config.toml
n_layer = 12
n_experts = 12
moe_layers = [1, 2, 3, 4, 5, 6, 7, 8, 9, 10, 11]
Below are experts of layer 4 (counted from 0) of a mixture-of-experts language model. Rows are named router (the router's row for the expert) and show model dimensions 392-447. Each number is 500 + 40 x the weight over its row's rms, rounded and kept within 0 to 999. Numbers have three digits each.
After each expert's rows: a language model's description of what the expert responds to; "gets" lists some tokens that make up at least twice as much of what it gets as of all text. This comes from a sample of Wikipedia text that the model never trained on. Tokens count by the router's weight.

# expert 7
router:474576549500544549559473462487500499496503501530519447463490438497499486496486503505533479495467538466465418487536497466497483559414548482472439533506513401432490529498
Description: Conjunctions and relatives. Connectives and, or, &, which, who, and to, especially born on a date to parents; also initial capitals K, P, S in names.
gets: " and", " to", " K", "ed", " or", " P"

# expert 5
router:447480517531482556468536504532501506503545584528459464448539552456454507508467516533468547550519476478469444443544558488515441542516505508487454462570519481427566470480
Description: Suffixes and label colons. Word-final suffixes like -ly, -ity, -ation, -ness, -s, and the colon after infobox labels like Genres: or Type:.
gets: ":", "s", "ly", "ation", "y", "ing"

# expert 0
router:500539538499433531507489443530531495533530552484462497528507540520516438474473484492515466466553537474529439513552528520504480509457582534472461505539452513500465474509
Description: Line breaks, section starts. Line breaks ending paragraphs or table rows, section titles after headings such as Career, History, See; also stray n pieces (Sin-n Féin).
gets: "\n", "n", " World", "ian", "op", "Career"

# expert 11
router:472543546493494522505437465520492545494535506531488514489496467501478430489485530493532539601490504466543439544475519456512419541450503486477514477532519530470537449500
Description: The and markup symbols. The word the or The, plus markup: list dashes starting lines, table pipes, and = or == marking headings.
gets: " the", "-", " |", "|", " The", "The"

# expert 3
router:446501525496455490521468514516515518536471569540466524491491467499441457505443480470530520567475523466498462521553530493551508547453560548514454500541518477455505523538
Description: Name word pieces. Inner pieces and endings of personal and place names, especially foreign ones in tables, such as To-s-cano, Za-s-ulskaya, David, Daniel.
gets: "s", "y", "el", "as", "er", "es"

# expert 9
router:537548560491456554494533512488591516559500515504473457406555516455473399506496469505537467479545547524563409441496525430471481515447554548528489536520478418434530473488
Description: Periods and location prepositions. Sentence-ending periods and place prepositions at, in, on, near, north, along, at the east end or on the BBC.
gets: ".", " at", " in", " on", " \"", " At"

# expert 8
router:464567498479500495475538531519452484510442484536499479521500472477503461504524447539474490580498537508516480448501550516520511530473505549429497444572460425473508503540
Description: Digits and participles. Single digits within numbers, coordinates and dates, and past participles after was or is, such as held, built, located, published.
gets: "0", "5", "4", "6", "8", "7"

# expert 2
router:494530516482548506480472519495513485504533527498471511424503477530438430436491478503572523560420534507526398530465565424526488578468599463433506518574531465440547480533
Description: Of and time prepositions. Mostly of after nouns (coat of arms, winds of, as of), plus for, with, by, and time words after, before, later, early.
gets: " of", " for", " with", " after", " from", "ing"

# expert 10
router:495555548544466569471470489538471515487551541541503526510481515439475486510503577418549541496462545454494473457531568449518428553459585532456477426517505471433530525489
Description: Commas and parentheses. Commas, opening and closing parentheses and quote marks, notably the parenthesis before born dates in biography leads; also but, since.
gets: ",", " (", ")", "\"", "),", " but"

# expert 6
router:494537557470529483500525505454509490449547550540536495507538436481489459531531529463529505514457512517512451467504556506486487594475519523439493535509497510453518476501
Description: Article a/an, initial A. Articles a, an, A, no and any, plus initial capital A opening acronyms in parentheses, such as (A)IGA, (A)DH.
gets: " a", " A", "A", " an", "a", " E"